{"n_layer": 11, "experts_per_token": 4, "balance_loss": 0.00597, "norm": "rmsnorm", "lr": 0.0111, "beta1": 0.9, "dataset": "wikipedia_en"}
Below are experts of layer 4 (counted from 0) of a mixture-of-experts language model. Rows are named up (a neuron's input weights, with its number) and show model dimensions 0-159. Each number is 128 + 32 x the weight over its row's rms, rounded and kept within 0 to 255. Numbers have three digits each.
Before each expert's rows: a language model's description of what the expert responds to. This comes from a sample of Wikipedia text that the model never trained on.

# expert 26
Middle word pieces (ar, in, an, ov) inside taxonomic, place and foreign names, often in Order/Family lists, like Antipath-ar-ia, Caesalp-in-ioideae.
up0:183110062116135115121108122130095132142100140114155102128145148109128134084127113121099134096108157134114144145154193142106114117108185166118137143131130099163126114114135175162107163112105107118113113161096088166085103132100131151092148120168109108101101138168146111086134163128182113156117145131072130076158123199172120093138126109131125097166131171168174144083231117095141111168076142127157087131099166141087169154123184171113092128142176129095100154156150102108137157137195182
up1:119170061121141116097121096037115135181139117195128122130140157134063111089093103125156151137101151109161120159107142093101110113129130162155138071097132165098125112112143145106153190111098154132055142148116161231139106087101122113110142080179144125180160084124126090105152130102112142105099092137100142124130145081153097126170094116129180121119062081141112128115099123209191112114139117140094081192158104128136139175145128126140168164173123095112100129147097120109152147127127104
up2:134139082163129120115104143127091110123147099070144172103117112112150096076184135098177117190117205090153101135157185129097145081119117118076119166108111125112069134101109105104098168110132106169181138121120082088146096113136154098148104200109134130121072085164083076136120067106134156174111075092145173098154143147069155131156131091145139168176119119187171114084148142144171159141067161101090142099126129151125113153190149146139095062105173179167093130162178144119115144143127086
up3:146099159174161106082091100086160146144102081142153130116148126101193121114104145140073185150101131130138148131143126136080171120145150108142132115112152122178155128124138181116097170159079112163128125138102071132114211119171125123102131118109135119149139144105118172139101108138107154121172101116137146184104171206209086173141135136132112168104127157129126137149164139135103195161072157111160077145200152169085102122180100118123144180101091175200129144191153060085116134154096105
up4:168135074156125111115216099162120130079112127126198215063222123109145122120152145158130131133118131138169163132143112128121120160120090047137131162125095132138123086122171110079116111096077121059129142124114099115094089059134097053117115159109097113101153122082092111103122157156126155113101164159099104085110118116177171139181168071177188068104145140163148085080135153164169082121090167122131125122088070136146129153114099111134101070152145164154187090135068123087125133096123105
up5:133116113112099115105121065123202169147079107149056096089104125163137144122138115101154123170152182111094158068083149163137163081123102087119114179118122137142121085078103172171132155097065160093098145139101122118143168087121173176099186111168134111140127131113080114163114167123127105126146123133108097144111117110138147173099127171145085140123134140192140167108070121110110090123185170130168064127109129159151168067119146119163110174137122139053179156144116115205134149118151156
up6:167123136142094174198144078111109142113101112189050149094096103179133124091119074134138167162059160126148141160150135141094134162081160108134103108178098195145161099058139149137134209107164061105106126128065111115109135113100182147136113186131133123137161140135102134135046150126161093082124107091124131107131150075090200158153117116168122127129089191156097099138162142183171122077134118154144143116123086091155080119119113170069139120079145121129122126175115148149110143138113108
up7:090159091148088102168109152162191118101179071169107109132175108083121159108144108162082138132162121136145192140180093091120160141157127194139098150100171112099078118097098141149098107111166076132115119168094145134095133158080112108103145116101117170129142115121116117101103112138114183172162164178078041140159153182136153087127139105143106158152115160108076073157136116189127070132112118124086065113141114115086165111082163138103070062113107149077157128120144145133109155141120134
up8:159105124191124087150148111172091119115091115181153110156168131111139123179109171158100189159140169125097178116074081094102101107174118101098124125092116135132134106164131094134183105179100140081165135173114162196074145152072146069146146142091142088131073162120119145165180062144167163136130099075121132132174153106080125141074147137157174112144160172084106066115105123127150132122146123130138126108114089128108107085124104095117109152158170140140085146124098143086136159053090122
up9:134084071087136120172087139163151118156140104120170128124120186148180137145165128121122136131143189151099103176087127137103129063115117091094069179100121134138126104138116142133177155101193180075183187084123114166154206162093122094170231183171148131145121166145118135136127110138109070125124107193107124142143113109160131106134153111106098217128132120135123153175185076152126130134145085060099115179115128143111148141136044083097126051174170123125104103131101178105095143196045084
up10:087116135106136195119111149199098102173107100156142107106089072151145092160122143147170146176051150167114106141159128069122136139099146145097129130098148076138121163100176112127064122145165183095163197142133160163107085144096140083106109109156141141084152080108110198140106163129157118148188160126120131088108164085126115084161168092124111152141135162159106146144100136179169152165125180124120132107101133130079119155129121133067059179092134133074149151138145170153139185116117127
up11:148152176138172136149166117133118043099104141153135089139122104140149119167167156127156137147138172144147075050124159131160149117118151065120163082210157192142098143113082112086105107107131076148114114175147089102103141065157124099103149160113117163166122169156134138158185100088149139082168128053091146109129108148068160137104129141140105128154109171109148102136136093156149134202169164127115116133139087123128099167106150092093144112066037128096110074164082086147118160166126141
up12:128142111083125121157130144162097125151118119154182091063056195077106116089155031168068154065127131097068168125143175172149107109053171125081192154117192134147079166107091123108093118145142110138148156162157140162113096125076066108107138157167136127111122092136148189162087177148149155089133130139144111139122074104120141169118071052126162126132133056141115082122145122149125151094150174134062132102082117140110117147086107126101145065149169197100185130018098122136139095110102075
up13:152112105136123109095122043159125058093214110124178113169158152130145161156141126152133209156123111103212175097173137103105089109135135149149160097102133155119209157106115097131087175179133126103159150136126173142114198104180094140082084137109153126083168096157150107161129148066103174167197114139125115148179092149125116100094107133115105127182105148113135153144108140074110176154100160134124142132128157194155097124135124135093122150118136196115119092084126129121131090106091142
up14:150096152096125122124140102088131175156121165141126153073113121075097128161125142125160119084115159090074168133098184116108136047167160124146089133137128168124165143153121097130106195118125130065128117163058141135125158123149111120134112119108084135112175162138197127154161172105097106206134132125136156108144107151151193113129161201114155141116116086125027141129132090129182126075109124165160119160137132099108116101087122168034157080122137112086164146118149157134143091097132171
up15:111168132130070081115097173104160154082137115116113092122117130085139088117159145150070121130151113100121179057131123134164136107086156138120103123133140146121167096100148131117209138132098112051121121143091134098106129155084128115148099106067108103046138077134124141147098112115024093154116091175149140080178114105107108173198135063086183179142189097164113113162117123109153153065117118129159123132116096109087145101131214130128102118105131095153150109095099084133106129140134143
up16:149126135116114056116101114148163221123107189064092129085132158093079101146149096112158139105095130197125111127170089167152157141112148064141156122134096098087102182149103125107128136145105102115139150123115092109045115129134102162099138149080120150148151109053133127164116122096069139097134086107104110122095106130132112155174113129121196107135142125150074151157112123154122132133133084133188079066125126115154120158111056067154127167164173113150054122105122175085103051142118151
up17:133141143120130182120077118141155140180149121093098113110074114116141127146161093097113120092149134097161146148118123170188106146182077125067143090092135086141147139082134151154092116116087047163118165121160083124146114142160089170118173181153138123095099162097129076097107120133179138158093109100105147125134108076128134188068177151101146102164103170140136122059161095136132130134143107105124092095160071191177126121152175144176096162147117131105165165096155155094114119095132124
up18:143157150123120139109133143102158168118153144133175126132113079120108193129133088129137124076116097117106174092159119141125131132151114128142125131079154101088128093105096165104120130131087106116127138082095115050044139099141213113130148138142103132131082150143091164093077172054168114110150113094144089154104112098172169209134119124178183161136101055126144148093114099166085139157074098156097149098166098186104148142145087108143097161190134096151135061119133167111155170184121110
up19:160119154183169115067130130137152112181116134111132065187151150162141135093111096159158139099152144120164100106195147108137180120144145130160148156175072183130149068133148182076182181146116174114142136081116156142112121146094142072080119103121097105148114085168140147121142111106116149184099140084165092129095151086155176118138137191150113060141099175098082087069081099129162091115120160139121130137099102090136186134145168127095125075097082110133119132186145100132135146118148106
up20:179122143162123127167126195201110146151088163139151124119067104127124163119077168123167219170178086146131134156208158116162113173111120113092108145105171116155100142082146112158096144127125100135143135125126166134100015162184149173143136093131117096144130105092178118136120160121127071139163146165155131129115098138114221131081131139166143100086130145098103132082140094133166113147136121149076174163199166106131150146151147135112084144088112104123095070205117135186093101104182129
up21:120083127158124194090089127123111096152090116095156099115148131161146058176133059094056101117130062088148150174055082133112192181123150160114125138088115073177146114129137107098141179136145146127127173110146139155128118100077166107157088134134106109127145151140149123147158142132124117136127109156159186173105095062052170143132110111149106082166120096134104198095172108107084112171067126104110115123057119146128129101169139157175127148143071109132117144172134157087062076076136137
up22:097133179088135175171092116135151140134182126121111078082141089100061157115153147161156146093121140126108163192115092149202136117086137161076145125201167096122123118162250087148153102125164132153078116111154122147137119064175120091071092113103088148065080138122097127083101104152082107107198102163141143145083111063119116114137086168158157120119158163156130191149129110107104168130088154142112105115173136117123114136070182103141168147161132129098132113156090102155146095107113081
up23:118140164163151132126165161157201123129151178151160121088168160139089077131110171141114097150098129166089103121144125109137100110188127134141124123116127125132085173087090113118132149098211149135198176156121098135118087180115139114171112124143122123124124120180139182155177161196129109157099132104119128145103138094131159057090154153184121165137137135145127129208155110145189067134131132152130082156111176102095063143145120077229173149102142170095199184190064137115128137131125086
up24:146195146147071105105148107118146114105044096112160094104069129126151098110082109155036095154105123091106142168149139168123091114121118146146103129160097114156117136106164104122055161175163092103112172155104132142100168101157081073104084086092138140099058145138140117127153128145132131122136157103119129126145142104122097169138104117163192135097157131162079146075054134118094133128198121123111124116093124115092129097125127155166139094109134107162181171148139195139156204088106177
up25:130147138142196064097116101093134161152155057134110168112144121089092115174120109179102129143186161217164134129112093148127119145125185107195081104102142085157101131174157125137102085151096078079107120113158150135105148135145134114127103112129089108133141093140078147091138174191137099109125157102147151143141092111108094203059085107134091079111174158201156116122100074055162128104160192072160115145129145106067075106091082073122155145107099148190125118122169083110154134100122165
up26:147096214114067083135123139097157117076119164123113126148127129072120178163086122122141127140089107119178140152165124131154151107108133167159170101116132109081156131094131106093102100168114118123144158105176129139133151121109084191113087132151175130103031171180151122083127148118151084175175132106187104080114124149085132148089135195108131151096152148121148145138081090092105098138146157105101129175195071203133121178105112156130082152100123082142115156169174123071103136161099138
up27:121107115166091129139128129097089153108112226103150132059155150119155173108169126106107118125146178179149179147149135103183162114182100104163103132113138104091146194103165108132190075174125103093144154168138126154129101101132217173133145140194124192143112105166160111086095142106152104149122103146102118108123095102144167128149155165132159129105030158124148112067140177119153130128114149129140123148111118153142114155093117109112110121097117092127190060107138111162184126154107096
up28:139135099122064103132119168154160116150175129177127112178134096117136139138116135145131134089119158180140134109181083172113150094081126135119090143111158155076167078110145101120160162127127126093131129082151154143114146072084155174094126160092123129155211093114150158118175099120124124176201069148117159052151100137137118106125113111144126111135153131153171127110103087108170076119110069146148048148081162149165152147154169111139149147154125105141148095085116121147136154166146146
up29:146163064147071120083123103138094149098129173144164135165113148140118120119090060114144172161152110155128167107166068120182181147113058132087097165133094152071107154131125136144098137136171097125095128155083090116073220128130102086182175099129177113055061130144173152090113109100145089135145086167116147134129142146104173115114169154101112148129088131153112096075099169118143102114108129116175152189166108134085172131124101107126114177121168059180141085103127080141158097138139056
up30:116132089118129125120137061145200112104095112181132109116134086131141152120110091079118150176162167092123112168069085144103109133162080093067136131175114167071137142129165129105113097159133136146161119076112113136081138199150129190168098070212095161132140123148140132089113085161091151127127130133168091085110061161110083110075200123098091120154136158103105147132115147137137149068160104165101158137116115192163150136130131129137198105098129154147073093143115194141170139100081107
up31:036139179127102152114133119089132195097114134076155114080165190104116054115118122106159139108109172131122096172130093102099139115116100162085136064110036166117109146118154119136130119168127108124059171129132146101112128165148118163129130199104168114089107163162169152129103161156156179131125131152095063107148076166174144119135164156129076139087131109195141177144096151141076122085161121162114074145147146154138138154130109147123154135115173084143117134101149088106157117155164137
up32:162097198118084123122072082151100140151168137131147128123156111145135151080107151202159156139153087151138137146120111189178133146136165108101118135173115153126107122068079122169142125168176119157155143120122145147144150059182129170138169127116097154107114121066114097121084139074142203097076103101160125145134126181172124109195193118093099091075103122101114101184132173091129099142108077133161113130147158142091079097126016182116096105136117084115112114106162151149120135154162184
up33:128115123085077127131118092197150119123104115163143097140081153137158138114142114166111151096135143124162110122103106087160137145108179087124120140094145160115065078112084118122162152126090123144113144116111076125138103130095100071180126143187123150101128164115168053100153096083141095080142121120167119113122119111130119100155155154207151146085163150090092148093086099170134104104080151131137133065097109121126150122126135129149157125099199106086106151116151103132186126141121114
up34:124163124144125152167167111110088125137129169153087121082076127145154139143116168175081103132167124139164108079129178103157141108175058109172161068136182145129139144134103061106131083128160104120093127139158050106150127116069166088155146102151117158176117103111154082129117106169108097169124135197098075255108124144124121070102112118093149112168138148122204122114162172166131150116149115155074059143139135119104126074168106091112073061132121094127116166128139146154126139233126170
up35:111168113150114158143156123193126122184123117069133119165100138117078116101100140097043143150123130182122148124114118176174130076167091103092174095115134146113124185142219151158126115173145129118126161117069134080084171142162173103137106184124161117107151123095082109138124146133186131122097130145097193099166142166091140084129153138146084108102187146199154099114106170116135156128150102133144136126137194082075137069191116096170114122075116151166088143162170203105041123063120141
up36:122217158130148112145124144068132164145112103145103095145104129158148102156129104064099136121126140122106135146110125173198141094120082138128126112118100136153125193114128041093128119022121137127124140110113138149108121153146133153163130114106083111162124128147173157134121122141140114161151108128099130095081160128149178137155192177192111079127123106058166074135120110086080129164089132174125116159123175131092151111108135125125088143154120115130147085127167113150137089160167067
up37:205155142089153109202154114132125104075071105167108080100139084176089194081122108054130151165112146147146106155142095104095131121175132123089183123106117138109126126157138106173095150081115122123128123186170150205164105156084120133149119087108107180147152137123113092146129150110115110145145103083141162125126131166126199122149164065120137125151166119132156083218182120084160154128107149148123168153161173139121108149179108146135117107161122097089125163138158133073114103119137120
up38:205196098126137119118087117122103151121183101112151178137137159080139085142182188100172145115098104100144111170130176116125143132174066084107131151112099158148123203148125137097122108104106120132071145105107147164120186123059142129108150140097060196132117119105172119076098168124088135105195107152187085081135094093157145130140102132131069085147146065101121100119193119131132127158125122111125160107099127117144125092092116171107077141132151123103134089104140104062174146185111185
up39:127126140101139115134145068167169184137072098121139121151075141086107138113058098118171107133120129134133150087134160200143091117111215180073109076136159123114125100164075074118147118160194080079100131110138098107148116164085145124184115082146103134122106142159137137176152071136117120113138109035131133146172131148142128142117147105126124114162132115154129147118165123108138155080126136089131093107084095106141102116152116118087133082106117049134151167062097112178135138121129137
up40:128119121117110102120191111149068118103157114103134131095146079112075134128148112150076167207145150184150211117092158121141118067110094114148145135080154179100147126085120108143159103143150090144157175128151134097126183098165104119157114153213108174115135119140122183115118124120151106144070154130162096110131139169178095134157151108135195159118168116158085130068090107170186145170185087130146116093082129065150098135102100053130183083114101116105124177196154127127106150091095140
up41:091164169133136153177163167101120109136133105116162131076083147133123154093170135126139104137118158116116118091130205114198105125190127080130131127134124131095169144176205115126140160083137114145143078113158136151101066167104122183164173133142106164146144148129182179106117143148140102090069170122143035122143119044182146137168095123100121192125142168113069090101114101122101156171106142128159156117160096124083150085069130119148110112155174122119123140080108090074109103130130104
up42:106160187138081171161151161084105117142122130100101095092117123149129150136178137086170080145112100118148085151116137156179130176108101172143180156136121098097148092123110153119146113130134165142093136182116137141164061156152147115111135109123173097141112079146158195120125121146133090151104093130140071061099101151094123095152158123109164092140127200140161164121139098132122130089060119118201172084119135111122092170058124130161121156120109160149132150115203077143143140173167196
up43:108138184134136139131098103110143076090092105174135116148100093172134193096157205099142166069090103084131161133126084121090107173146133079106084069157081116137052156146186146156129110117148082139090155110129098087107143119149093116169098107157106138144153108109126124042136122105104131131131179137069129103099060148102151126085145111122146163140177168163186118174108118099137151154156147085176156100108171146131123145102162156157092118167132119187151138121100174102139130092164187
up44:135136114051140166137165143139131151104103115102116089129122110126062091072128113136154093162140089128156192092150119224099121130110079145125109126181149131158123159163141080137107163098058114145125161179097157159125103097107125139171164169098126131100146123150101182108156147149131115094174157139078098147112149180136152121084075147159189118081143163118130077150183159166088102158183145088112138108149158091121100156144072149151161124142043119120150115140098138075138113146112114
up45:139144131143132142145124110105100101094073143088173124129139117114193172119150075091102141126100166172159140078138166100094105118107144089111186097195090155186159160111104090146133147084144132075100162039125161117069151126096135115100153115134108097076161205109117047071103131133126093138128096079121111085121111117148208122160208159141148132137132158135116087182116100131141140094107101088121122122136067082070134162106084125120117182059150154115192095149135137115069162119197116
up46:145136154121101067141144124095117140166141121108076131144142121172149127076114148160151142117159062161115136090125130101134149175110131063132147113108116132106144091109145086143148132122211134096101147086143106131169183090132122132139079159125107191099147113109071132120232126079118103075128132155124096155218140101144051048143176157136153105154099052123113138091135151154143197090146112175128135080179113116116134080091093143131149115162134102163164112129139147134117151093106124
up47:115128113128169121132133173138172144131121126176164130109088175128084166171122124134105097107065112187145123149134069136114178185132110143172059097154140117141138139147119121133120118131101082108098143192124116182126132039115161127155124148082045128117115103138175104134129124152161065104113103100124134150183169104181188104146138071117167101167059206103157116144134091182108114090125078115150111095123145090130109120133085090133161206138095079118177163132092111159117090163154108
up48:148125131166108166145110145174175097102151161138151129071208139081110119095129121125169182070124094107102119092143123105135126132121134101116062127143109133131120143126047116086123139112201135091106133136187158083053161160135135150053115182099180121181164149056111134151094124092129183141152137136125135101126123165117138109109154158123180128083092071153171143099127103112148115046089171122140156158125103112056186114102106131173148120068132054141066102149181155107127176117132162
up49:116097113142153191076103146135132105100152105069178085040138143102122165158114173127170108147152154117141116098115153144142144067178111161144142145142098181123148131108106091158114137123179095108096121128166147100142187075142139143149128144126148107090092106150078044097124119091155121171147073165170042109153164139126147157158155124117111154120147066177067140124138171147174146180132126173157146173185139108139131069122091108097104109095184111119172096089175151126119140118109128
up50:175113112128098160122151075220170119144083114136146120129112166119130127109113175105139133086140153145141177117128057122089121122127084147114156144151161119121171147149092104167097162168125123113112127103137104135079132140119181136152135135132133146140092074080130106156132151130130078113154154057154136107154107112211170157104131069133125115120157079169088127133121119165099132185117106136098097137130131124179105138160231112128100090109115125107108209156178107122097144141092170
up51:143150127129064175090109089070135119135126118060145118099130108105207152133111146153062137172153143087150122091193133135112166176131090129134143126118145081112050102155166149139164165125111143118102182128107197130095119099082055158109183124112151138085113146135130173059122174116198103142162086185168116130114133170157149080136147167064106095153070133075162128088140139131142153092162088137160152131094153125133152124135122089106083091102112078150123100104222117124183208092156140
up52:127157089093069100129121087155149107139102156132210122124135085104118127133087123124179103102112095075138117112150056095112163073128150165153109097136165106108140119115101165058170180102125087145078095127096156128130114118125125139148157161141155161135140138122126114135150156152142173091157111113143114127123067138126139141133142119114205121133169067199130194176099165135079149084112075105161143118170138097128136111095071185135099174131164108140146124119135198116179185068126094
up53:155152125106145168070097089138167162102101118093137137089151153154051061097141131147158153125121165160095190069140128134110091122144099110123125117188111083129090114090181197111136108116097149129125165148169093141070168122120141128112122099132094077088133147107153078191077126101123171126063100187104143021137101097131155103150144152155104054147163112131176144127091116115106139159145133070141174157069151134045156078122102094148113135113093158071165139128100116173108137125108098
up54:087144128073125172134108162167144110161159161130114170194104102109189102076120142132202159100111080140086124146140091104148133146129138172117202077130092119164150110147114174063104171137097113178141158106123139146108118142163093114150161122145116114144098128167112065123161155118132112133138129145141071181140140190160169106167107138109081149053135123121147155070177120131085098134135146084115121146161150105131116154078117181098112142098101068091126203138151159130166106131144102
up55:158190160113121155212106167177088144152182132095110081122145119140059117167125145066163091091173129132095172145119167142116118135124118180138163088167201158122102147131105147160170075136183125183192127098188150147199136133087109125130126120098122069126229193057111141165114139133164139154132101146158070131126165177127130142116145100133149130120139135138127140116150100121130106143122110151136125136134139157163140138162146156150136156183135182108134124102104103100157124112090105
up56:185186160146154173122123112184103135089107155126160107104139097066147137185137027104109115200170214136127104111121134161104161091114142121131102177111097124143165107121178171140156135148103206145136184161102170175111157177084148103157094092120074101084148157065114187091104083154152063112105157109142059121120132071168148154123159128176153143125153112163101085109104131153099117115095099198112110099112135155080081182081103194168058137119115169108163154108119120131178094170106131
up57:171118116131136102051188120135137125106124111117145118183102127101112106085099177099191145129149129137137117130141094108094103157055107078132128125083118143197095169145099181146178127058124114087129154127136087145110106148107098151148103113097107149150129142089096163198102121086144088126124115095154097139143176100139134122159104161167174168111172153152185141156126139136175180107125109095190153120126115182137118138144113081125157114057116150075133128125163129137115163205095137
up58:146108086130094107134123114127131191170137145142148074159144143102092128140151148193137128062119156176079105135153103064209131161147143151089106159124156097108120115109182133147144165098098126092057131109104167114135200083126149144161194116175136070158075115064092132157157164137132121102168138083099143106116126148151112083123119131117101164159150058146085143070182102171148109129147133131139102128124090086068148132119098195139145148170165137150138050084097109091143111152156190
up59:101116161152167145099130140143135175107207192143107110157127117103145172127135133179145161166072089125158106167161233120169098099161096136125105129128170131122153107144114102173166119116134121121210112109122105213151133134148097082095136060199130153033115149144120149126154108121119137109105165152104107151061079121122094176066137148146152063168138182145115140116142144178141138134120151115191085197180093172122120127160098140172151088129205162128170161115081123096101140197127098
up60:150139117067126113065095150136192124076077149136117159104109058158144141166165141146126111099111133180098171188098091137121169113105162114132139132154152109100132102142143138146082104174142117107093182128094097084155177143160096193118146106149122174176099113115124137138091099101160120182168109054170105145154195093069129107085105162115183158130113110109147092086069132125149112109170154122166105099203176190126123143119200099104114092157108139141098195015095103148205188154180076
up61:077167180118135135152101119120114096124133141149170128213130094102136129109116167144106106122071147075162154133121157143101170147179129123164192105131145139125118116051117089137157156076150178188128084169126152181098136081126087119181118142149133119139107133143077119127138179156146129121128147035160190094131195175133083176137119154129132181083191107114106151171146104092155158145125090119088137155078157158078102166164100126199069115083121119114134174142113075171154164114095166
up62:135137121144178168086133120179089158169173179166127169158138126199151161107205179138138123165226110124106126124100147122147127180116139086146096129133144127138111148099089132098176097105119107145095122110138093110125143108146116103145122118116112099104147220170113128053157121124136110091133158075190134146067117104095159118092097107107070141040104140092175094082142114138087070189111158115104085175183141135136103088117132125100168159071131119126199148099088174119103120157128160
up63:109113164121141079130131109074187121116102165137137111135097071166138160113137101182076139159134104115127086132104118164128168164145153134121077147104132132179106092157127104122139109099166126163152206141157089126131094113156142142023133164198142175115103133143058122143127147110159169066127176129150165098151091095199145123112062140114093202125152112174144172141144117087137118085080190151133094109132161122126138167159142130163140067112131094099099125103103121162147116150089114
up64:169170082142098115146099195145161128175183070130138156107123098084122125150132184144123150106110130178163138092148075169094153135187079161138111159124127105120151108124125122143173159106149144078106163095150118089127128100099046120163088146132042095148107117140159164088075137151156127105149165120187124110114130146150105145137132194149149095154145096096180096089113142165096184085127140120145097143177146179108157172124102145192112087131194089077151141115098120151129126145122157
up65:156145067130151105122110104058092178055155126114056102122089135102122077131117140174123152139095117068167126072132136112106103078161141163137159101063127083074155090166122119119139093134176127088123194154099145074169152141124114146139135066127122143117103145131114151127140141123173132081120122148095082149130084178161180110136138100157120107121136097128127157214120147135120217090064186149135179113126157135087187163146159073106134137090107161082108114092108170112118133169128122
up66:086144138165114120113064093159136129138096187152145115093166085116133054126197144156156170148204122142132131125220171162149151196149148105112173106179197195042119112132186162134143129113151107096161188150134095077139139124145145141108094119104173168126138096131107109108151090085130173121088124122151107167081168114139147127105104093155109152109123124088155138136111101090108141125133126154206160107175096150130092118127137099177111067102181106145147147088091146109119147109105113
up67:134131131082095091163102091147086103112157142154121136230081149102119232135115161147192125133101147110136117095164105113157083171133140089111134145108117117106153156110139117151093141146191131086156112124171091122165099122171138125133163162144073046100114139108099127127146070061119121163112167096092088122108158112146126113127093151103093153108084161145097123144142118157150159126122122149179141122119121173111113111147134180118125138149131129108081151074092158141133139087092087
up68:109134150179097133204131108146078148181104131153130188142157110098143143130137138155128143150111135147159103113140105082136128103101128121129136190121119051105167112127126108146178110144135116148095156144154103058094112150173193173154109169127140190035026076158141193111152137139134125071067050140073135147089085130110094099195141119108130084127193083159127146133138147156133179099129154153080086103122065159156110145154080108134134110149102147139100105156062143136125087144156084
up69:087159136161097150176144161101133144148171158128113101086094171115121098106144097114085113139071115074034117122115161157131138156146095063116123118137109093135135113115105138135138098117151130129131155139150080171103176095130136139133164132128143049141099100169094109104122176129157130138104110095111147148165138156122160115111152149099136161155159094122091145085091145138140111100156136108121154113146141177138139177194088147119194114078079092092154114132107187129143139113121098
up70:139096135137144157157101063131184149100115129187162117179137121101092088135125076093132147155183161093108136089151057168123140196066147168128122142094113134150087117102135115112115165162157102148139180169124114153123172152062116103164151052143051113129091102080130115124090091102054163230108150138151093113129128160143091145151137115129144168117076186149118081071108173126118097163105164096162122111190132207086158193125126157152181159081112131119141122099107151119157129172116073
up71:115125052137117122136087176133103169107067184151086125154095124168166164165140150178082095119155131170134142157082136140078168118120133073060126114159135115170180134124089075199144113052181136108117143132140112122107086127198136043126143064157125144118132104147104084104051135153118190190130107122103137128120172128129128120114087097161142154129172173139157076153168094167102130127123106080117110068108130169122133069130117096091143156125118138155119133122165158134118148166111190
up72:137136119111083138163132096192169118133098153139092126116102143142123139095092172155097139175098152141149187095159103146071109135189138154125120122074153180155109103144177073169128063108100132181194102027152153141136105107151084145165161098148129198147147157113130097146181137126151144158192117076118126162145154110098093097142100114166158165139144070166097135138062148077111127155081151130159168107104126128149174175131119111140137132124120151131128200068209100152111119075173187
up73:171093128113078186112142161118135111094124109132075069154114166089104110123117079119096147129149135155179116124086150159102084130160192122088177160128170130130057102038134101174091101157164126169128127116119175105123146127106129171111079154108137105031124106133088097137168180115094082188143166166084148153046079174126134109146114117065127114111106074085153117142111090108151141176120123101092110156163142217113139130152102142179137055063110103113088097082175150103132109133147168
up74:116113200153132122153186121081154172144090121119156121130166178137152052120135110117157127149122117081155116210124100134098167163108188145143185151160105139123075149135074122114119108174206123177115082105084143116067090163134106130161124088092119179086070078141070094139119170177094088175180140131124080115075113142104158127170202077141076182159165149120142129166169150108096144132122169118138115079151116138143106155153118132154165133087102117078055132123140098171126145132114070
up75:091208167129093145137084098142188116089134093091141128129120138083178124170129125149209113197139163120139093170089110043164153142123075104066085143138094125141139186080188147127140097135146172161120132113120130166137140074152160142150160105131150170124089093134164057157151137116098137156156057113145078167069154124157102108090123117179080145062137086140120138129131148110098112151170148133064168155111172181139191180157129127137145110158159101111138130169179134180154168150132149
up76:126201138133151108143121129124092081121157167107083101115108081144043144129162142178146193108151105140100168114155176090134164128080124077137126082181149079151113159071138113127141079129083115125104104185159117117110109121093083103170122139131129160107124159133095112160092149140109154100151071128129121162096091085129123106147136117150131154125125136097140156091071178118137107150108074142110108139113160124091151077111141127159165176106115145127079147164175130210128147144141131
up77:120138142118175125056172124082152085125118071171118134100097116164153127162101138105111169096095104123145122123073117058089117156141166128105135079112121148133162118094138142119137100144099134175082081162103086134103131145092141106087128153187142169148080151130140129108122178127075105083157113133061118128093125155118118119064119086118196115052138131128150078063149102158122137167174162146150129145157099189105119096163162158186113146121113111176065146174155117133070147153130087
up78:124147182056130104094134104154125145103085161068147162083175176164132156150120092092086156156134173167203128085136054110136123140158166084109141119138131099160084124159097095150181122137106140127075152142153152107107178157145139113069147128082128179151132116088114145109171186123119103109078143117172151109156139099121160116153154064147161144079250141050148143131170116102106104087133143089196143132136109116156117079117121090175145157028154141099122137077161157117122079111109117
up79:162122158133121112135112119166167161106181135122127122096112101091159065045102167086127148138146180116163109119110214182150115152139121079105120087114157139068118121090115081137074143110167109118163081137134124137120107128089196149185127148096142065155138148123070106078171141126110139119079150116121100130175116083123180135119147116129150194228129078157086156160122095224151104136168146159120116100175169064125109122122120156061190208136161101135155107152133144065146156155103096
up80:095132126044140138160169161185135118132122075110209156197153134089118120086156129132129143153145152095150075075141164140125146127158097119157104177108112182122120147070080135132119137125116171136140167133111156122120163129135122104178136142146138098094105111133139106114134133118173133082062117160109131143097103137151126162141085113139088159151111118128127095206118142124147077087109164128112180141086099098150081143209104131143165072090108113121140126179124060083158134113100091
up81:108155115111073109077167140101121138141135140150120088183135153104129170116111108156079155118163075084123154130149170120110166159100131118136078092128122084167115143098173137082137111132143132191095111126176131084149106115118071118052165099081131153081108098173096134097102080109074121141174166138143108134100144133052130109117119101169153111148123111156096111104132144097107104181150152178133130148178140146091156169152145170135082141175107176158121150133056127053119136148110104
up82:211104127125171160069157145116137149178133147098169160160089106164108064177127137099134130142094159116140158215094148120124108120097103162071086145113107096121082085139047122162066115122126107123136139151132143144080120134084162133096169145094168137145110114096154167078103182101114101150090110123080132200131120158030150137113137149163164119137150135128191115105144150069143116123096123120148101155104147086095103172130135178124178159110063085117141134170171118120109159152129129
up83:161192152094104142128123112097074165087138120175141120118138127145104059095092133110151135117129126097153177131176130155081088110167122183134097112101154079188109092129070133068168132091087139174103136116183100159070126115097151144170171189085076189116092099120109107167115182106146162124192140123119077101137124146158143113213081121079139134119141118133123134088170156150101118191152121160193080080136130114135158173120127115074112089176134123092078170073132162167129081126138100
up84:122106175129127093126101114122154126103120095121091077141117105113122133111106101175102115121093120124203099105191092159145130155175134115105141117118157135156114117091131079156147057124147129109137134148159101127152123142110137109128125134177173078169153108147117136167175194104155109119138096159149092130081137154136078183099103136115052144101163091209106085117153163142175095116062156199095139163085182101095185099184166027111115228172121123112134103132141152138115098201149106
up85:101107116113113128107131134133149135135120083085146150150156128136106153059122113192127115149167105132122127128181087105108057030123123103124136125165127135139094090158102114138082153089117116129127098113125131169126116120078117103137090145114098154141148076056137044069180180152105112161133145116085208112118174097141103172152171098219129171132134088146130136120139193102107127106092150124125103148173145144128100152109121144129108032153113149068127108140170135192117133143142094
up86:103123109114081085136126169136105058101111115143070074052101090143183116113098156140119075117045075106163088121117165150082139106145195156138149139105152153197132097109173088123130063109149152075096135152129142164097104087126117133103166120157172158139142141147140109152099150135121136184138090105152189100166092146107156130096159122076139159087128142167170091215147155080089120119134134152177139114124131115159109127074121110176179155116130139081126117136145155100126108100162147